Weights of a small mixture-of-experts language model, trained from scratch on English Wikipedia.
Experts: 288 SwiGLU neurons an expert, 1 pick a token.
Training: 504M tokens, 3458 steps.
Below are experts of layer 2 (counted from 0) of a mixture-of-experts language model. Rows are named router (the router's row for the expert), gate (a neuron's input weights, with its number), up (a neuron's input weights, with its number), down (a neuron's output weights, with its number) and show model dimensions 0-127. Each number is 50 + 10 x the weight over its row's rms, rounded and kept within 0 to 99.
Before each expert's rows: "comes before" lists some tokens at least twice as common just after its tokens as in all text. This comes from a sample of Wikipedia text that the model never trained on. Tokens count by the router's weight.

# expert 16
comes before: " ", " first", "y", "re", " f", "se"
router:55 57 41 44 59 40 52 60 58 53 59 34 45 59 71 46 69 62 56 64 28 72 50 53 63 28 53 57 54 41 49 58 33 55 55 56 54 43 63 43 57 51 44 44 70 53 46 50 64 34 58 47 53 40 53 44 47 49 44 58 50 63 37 55 53 64 42 37 42 51 47 56 52 42 47 52 63 52 58 40 41 52 39 48 67 64 53 59 50 50 52 56 61 62 47 42 69 60 48 44 40 59 53 35 57 54 60 36 40 61 42 31 54 52 46 52 45 49 63 63 65 59 24 48 47 41 37 48
gate2:77 42 26 44 41 47 50 37 57 49 37 41 40 47 61 53 34 30 36 49 46 55 49 57 39 59 54 50 59 65 45 40 41 45 40 62 43 60 51 55 61 66 56 41 53 39 65 58 41 48 52 63 58 59 47 46 51 52 63 43 45 67 49 42 55 48 68 60 50 41 43 42 46 63 67 52 38 47 41 51 44 66 48 53 54 26 55 44 49 42 70 63 56 44 61 55 42 35 52 74 54 54 36 49 54 62 61 42 35 40 40 52 65 54 47 41 61 36 32 34 45 65 49 53 65 30 37 63
up2:47 40 53 54 75 65 43 66 38 52 46 44 54 60 38 64 50 27 49 47 59 43 55 50 56 66 48 47 55 58 74 36 45 47 45 35 41 55 53 50 53 54 53 69 35 57 52 56 53 59 58 58 43 53 49 46 37 53 55 46 45 58 52 68 51 52 55 56 52 57 62 36 34 58 65 41 38 55 47 59 53 47 58 44 50 41 48 32 66 43 60 57 50 58 45 55 52 45 51 51 55 44 45 56 59 47 50 43 44 32 44 62 71 44 43 52 53 58 37 65 34 25 49 37 38 54 62 57
down2:54 34 52 51 37 57 35 49 55 37 38 50 52 64 46 53 47 49 53 63 60 37 31 59 44 48 54 72 60 53 47 51 47 70 58 46 46 53 36 59 50 43 59 35 47 40 53 68 45 59 40 31 43 47 49 48 53 67 51 39 54 49 68 52 63 63 57 60 44 56 47 49 52 51 56 42 41 53 47 66 56 36 55 59 48 50 40 25 58 54 61 57 70 35 48 56 48 65 50 37 63 40 36 38 54 53 55 35 36 50 68 56 58 64 55 40 58 42 39 56 44 31 47 41 66 51 46 52

# expert 6
comes before: "==", "-", " |", "|", "===", "="
router:54 39 31 51 44 41 60 61 52 60 57 37 51 65 77 49 63 68 50 58 43 72 73 61 38 46 49 55 51 37 60 68 51 39 61 42 62 45 52 46 59 46 44 45 61 33 44 58 55 40 68 55 57 41 48 26 45 47 55 46 58 58 48 72 57 57 58 49 41 66 42 49 45 46 49 29 53 53 40 52 61 42 43 46 55 60 47 34 43 54 52 61 42 51 33 51 60 47 52 39 49 55 45 48 69 50 62 38 55 58 42 40 46 42 55 36 59 55 57 63 55 43 28 53 48 41 56 55
gate0:54 42 43 40 63 52 44 57 48 48 59 32 73 28 43 52 60 39 31 54 35 40 48 52 47 65 44 38 57 51 48 52 52 68 51 63 50 66 38 55 54 33 44 59 55 42 50 50 54 38 34 64 51 56 54 50 48 42 48 42 61 42 40 43 58 58 52 43 43 44 34 66 37 60 58 47 60 60 53 45 40 35 58 30 52 48 52 46 49 55 43 39 53 64 50 44 40 65 53 63 51 37 58 49 58 58 32 61 33 44 46 61 68 38 78 36 55 52 59 36 42 61 53 58 56 32 53 68
up0:66 44 63 54 51 50 52 62 60 29 46 63 57 38 49 55 47 55 57 43 64 50 53 39 47 43 70 45 59 52 55 38 58 60 46 63 37 38 51 44 44 40 63 62 58 46 61 37 44 59 46 65 34 65 47 55 56 54 49 39 37 57 43 46 39 51 47 45 45 35 58 53 60 53 52 48 51 46 52 65 54 60 47 40 42 47 57 55 47 33 56 54 58 61 38 43 40 39 47 52 39 48 62 69 50 54 69 34 49 53 68 55 48 54 50 65 43 65 40 57 38 56 45 63 62 37 68 51
down0:52 54 49 41 32 68 35 39 43 63 47 42 65 49 35 37 63 53 22 47 30 58 49 46 44 57 52 51 50 53 72 45 64 51 54 49 53 56 60 55 61 66 43 38 49 53 49 47 44 54 38 23 38 54 52 52 53 33 28 58 54 42 40 53 39 78 60 39 40 49 45 47 57 64 41 24 30 50 58 56 56 55 47 55 49 43 49 57 29 53 65 30 46 56 69 56 66 57 41 70 36 46 58 37 57 46 41 59 46 45 42 46 34 54 45 44 46 41 46 57 41 46 59 52 42 44 57 46

# expert 58
comes before: " a", " ", " been", " not", " the", " an"
router:62 45 29 37 42 50 57 45 53 71 66 42 50 60 53 47 51 55 46 45 42 52 60 61 39 51 43 71 59 41 56 58 54 58 50 51 67 50 43 49 58 61 35 44 43 35 36 57 52 36 53 38 56 37 43 31 43 53 39 51 48 49 50 47 45 72 40 43 46 61 33 40 52 31 64 57 49 50 40 48 70 60 52 59 55 49 65 56 49 56 61 63 57 41 25 55 69 50 53 48 63 65 42 38 47 38 39 49 53 79 45 46 51 46 48 31 50 56 69 70 50 50 36 34 59 55 57 65
gate2:41 42 61 35 34 44 45 51 53 56 40 59 59 49 45 58 58 29 53 69 24 60 51 47 39 48 52 50 61 42 63 67 37 61 59 65 66 44 51 42 54 49 39 43 47 49 54 51 37 52 39 38 44 41 67 67 57 71 42 38 39 34 39 35 58 22 54 38 36 44 52 42 40 27 62 48 51 30 54 52 54 52 63 45 49 50 41 39 65 51 49 52 67 57 60 62 67 42 40 53 61 61 35 57 50 59 45 47 29 41 56 55 59 63 53 53 54 56 46 48 43 46 43 51 61 40 36 57
up2:62 73 31 50 54 67 50 63 44 55 42 36 45 52 46 36 41 41 49 39 65 58 48 53 44 43 35 51 51 64 45 38 50 37 43 51 23 57 61 45 39 64 64 52 58 51 42 38 51 48 60 60 46 50 42 47 46 44 57 42 41 57 43 79 40 66 52 56 49 51 55 58 70 67 43 63 53 67 49 37 41 45 36 45 49 37 59 49 28 40 62 49 41 38 40 56 43 50 53 64 36 40 49 61 56 47 56 52 62 40 43 53 31 49 35 44 44 49 25 42 56 59 65 53 36 49 55 41
down2:49 40 37 40 40 63 36 39 52 57 64 39 65 47 52 63 65 48 53 54 40 56 70 63 54 18 45 35 56 39 53 65 37 61 51 53 58 52 47 59 54 53 62 46 52 47 41 47 52 27 43 55 48 58 58 49 78 47 51 46 19 54 53 42 52 38 52 40 49 58 39 62 33 34 48 31 48 50 35 58 51 53 51 46 59 63 60 44 62 43 38 45 42 66 41 56 59 23 64 54 35 41 56 41 44 67 55 52 39 49 56 55 57 67 58 48 65 47 46 50 57 49 43 53 45 39 56 49

# expert 59
comes before: " |", "\n", ",", ".", "|", " ("
router:56 41 41 48 56 42 55 44 41 50 46 47 54 51 54 54 60 44 53 61 34 78 81 77 29 42 43 56 45 41 57 57 41 61 38 42 61 39 56 35 49 41 38 42 52 33 55 47 53 38 68 53 56 60 48 28 41 54 39 55 59 53 43 66 55 64 55 58 47 49 40 45 52 50 63 50 61 66 48 30 56 51 47 42 52 58 47 53 52 65 55 55 38 65 42 54 71 53 55 45 51 61 57 51 58 49 44 47 51 55 39 45 49 37 52 37 47 50 64 55 47 57 30 62 52 44 47 68
gate0:41 31 46 43 65 42 42 48 58 42 43 58 47 51 40 36 36 53 51 69 45 63 63 41 51 54 40 66 56 56 61 49 57 47 48 39 45 52 54 50 44 67 41 52 28 40 64 58 57 48 42 51 42 61 73 43 27 61 32 41 33 61 31 61 56 50 45 60 48 55 35 50 53 61 51 35 53 62 42 39 31 45 43 55 48 50 54 51 38 47 57 56 43 68 30 56 36 43 54 29 32 30 53 50 43 61 51 55 59 54 37 55 42 47 53 48 38 44 48 57 56 33 64 68 53 51 52 34
up0:54 54 66 57 56 31 51 65 48 49 51 35 45 60 52 49 42 44 63 41 69 63 53 51 42 55 30 45 39 46 49 42 52 56 46 50 55 54 49 37 24 46 56 55 48 39 56 36 54 58 72 61 60 67 53 53 44 46 31 39 61 55 55 44 46 54 48 50 73 61 43 44 54 61 51 67 67 56 46 56 49 51 40 39 53 35 55 44 36 65 40 27 59 53 67 33 50 68 54 36 38 47 44 69 35 50 32 57 67 53 63 43 44 58 63 46 50 66 47 55 43 54 57 51 32 61 52 50
down0:49 41 58 46 58 58 51 60 45 48 56 51 61 36 55 49 47 54 48 74 62 54 51 41 48 44 35 40 42 48 53 47 35 44 70 51 32 64 21 46 44 68 50 55 36 38 36 70 47 50 40 44 64 49 68 31 42 58 52 57 42 60 47 35 88 47 50 58 43 40 32 41 36 31 37 38 64 41 47 39 35 44 37 58 52 54 39 55 55 53 51 30 45 59 54 41 52 64 51 40 55 51 44 67 68 48 54 46 66 46 59 36 47 27 43 54 65 50 52 55 34 42 57 52 49 52 58 48

# expert 40
comes before: " the", " 19", " a", " 18", " his", "c"
router:60 31 44 36 41 51 68 56 45 60 46 51 67 47 62 70 59 59 58 50 28 66 58 48 42 46 53 65 54 40 48 71 40 65 51 32 62 45 45 55 60 52 41 44 48 47 47 42 46 43 43 45 44 57 47 34 48 45 39 46 55 41 37 59 68 67 55 41 40 60 47 49 45 42 63 31 46 60 49 54 54 41 50 51 61 59 54 44 53 63 76 60 56 44 34 52 55 56 42 61 49 48 49 41 48 60 57 50 56 40 41 29 55 43 77 37 46 61 55 51 61 63 25 47 68 49 61 63
gate0:27 31 52 65 54 47 55 57 70 50 43 45 70 66 50 79 58 42 60 46 54 49 50 57 54 47 58 46 49 42 37 70 57 69 60 29 41 51 51 36 44 59 55 57 62 52 45 53 41 55 43 54 45 50 54 64 46 57 53 59 48 48 36 41 40 61 49 58 33 44 40 44 70 59 38 65 65 47 66 48 55 48 56 50 53 46 50 34 44 39 49 50 42 44 43 55 68 55 69 44 49 46 55 70 64 32 36 54 69 68 52 55 48 58 49 68 44 59 31 52 51 43 60 39 53 53 66 62
up0:64 48 56 40 52 37 53 48 52 32 55 52 62 44 45 45 44 34 52 71 56 50 57 67 65 43 68 47 70 45 43 37 43 55 37 49 43 52 56 44 66 66 49 51 44 50 67 62 52 61 51 66 29 50 34 42 56 36 41 43 43 50 53 59 57 50 53 50 36 62 58 59 46 49 63 57 37 50 60 64 39 64 59 37 59 51 46 48 39 51 38 33 59 55 52 58 49 39 40 67 35 42 55 59 46 64 68 64 40 47 62 53 41 54 71 47 62 53 51 52 48 42 70 41 56 62 36 41
down0:49 42 33 69 49 56 45 42 62 60 55 57 36 56 37 43 47 59 50 29 39 49 35 45 46 49 45 45 44 53 55 48 39 45 50 68 47 55 50 56 51 38 56 43 47 65 44 39 62 64 74 36 51 43 54 44 42 57 43 62 42 61 62 38 26 45 50 52 56 45 58 38 57 40 54 54 50 42 35 59 52 37 52 49 55 62 44 60 60 50 67 73 41 60 52 37 63 71 41 46 51 53 61 70 37 37 45 45 43 34 54 48 53 42 43 50 60 26 67 46 56 55 44 58 39 38 61 46

# expert 61
comes before: "\n", " The", " He", " In", " It", " This"
router:71 55 38 31 44 38 63 63 39 47 50 50 59 51 54 62 70 56 54 50 39 61 75 50 43 54 55 61 45 52 46 64 45 60 54 38 70 28 58 42 48 41 38 39 57 57 47 55 46 47 58 49 63 60 67 35 42 53 49 41 53 65 41 61 65 71 43 49 44 46 47 50 53 35 63 43 48 61 39 36 65 43 38 49 51 44 69 45 50 46 48 53 52 55 44 53 56 52 48 59 58 43 58 43 58 57 34 48 49 44 37 40 45 40 53 53 46 46 58 58 55 68 32 64 62 45 50 51
gate0:46 58 58 40 41 55 48 45 43 51 46 60 49 39 63 61 41 51 68 55 36 36 46 49 53 47 55 45 49 38 51 62 48 41 54 45 66 62 63 74 44 56 49 40 55 55 54 45 52 41 49 44 70 37 39 44 65 45 62 44 30 57 34 53 37 69 31 42 55 22 53 40 55 46 37 48 37 46 49 66 45 57 48 74 41 53 52 64 65 53 49 58 67 47 52 41 63 61 53 47 55 62 49 40 49 37 41 44 66 63 33 46 52 45 52 49 45 56 60 39 41 52 57 47 55 41 42 46
up0:42 50 42 62 53 31 47 57 58 58 33 45 42 61 38 35 57 40 37 54 52 53 35 48 47 58 63 52 63 62 57 46 48 52 51 27 32 54 58 39 43 51 39 44 54 52 64 35 51 44 54 60 29 46 46 44 37 42 33 69 66 66 39 54 62 36 67 42 46 62 50 54 37 40 59 47 59 63 52 64 60 27 45 32 48 46 41 59 46 41 60 51 57 65 31 61 40 47 51 42 39 43 49 50 40 40 43 60 49 40 44 62 61 49 51 50 58 59 55 58 50 40 52 54 34 68 48 49
down0:61 37 67 47 60 30 49 40 75 57 32 44 45 57 46 45 50 52 61 56 44 49 40 39 61 29 52 41 36 54 56 75 54 54 66 46 43 24 64 54 41 32 43 53 67 52 62 48 54 35 47 52 43 49 46 59 47 25 29 42 44 50 46 46 56 41 52 55 68 56 66 61 29 55 49 37 72 45 66 62 37 46 63 68 62 45 49 55 51 60 41 51 52 44 57 56 54 42 31 39 45 59 57 50 68 46 39 43 49 47 32 44 52 39 46 32 51 53 49 45 47 44 51 31 52 50 43 39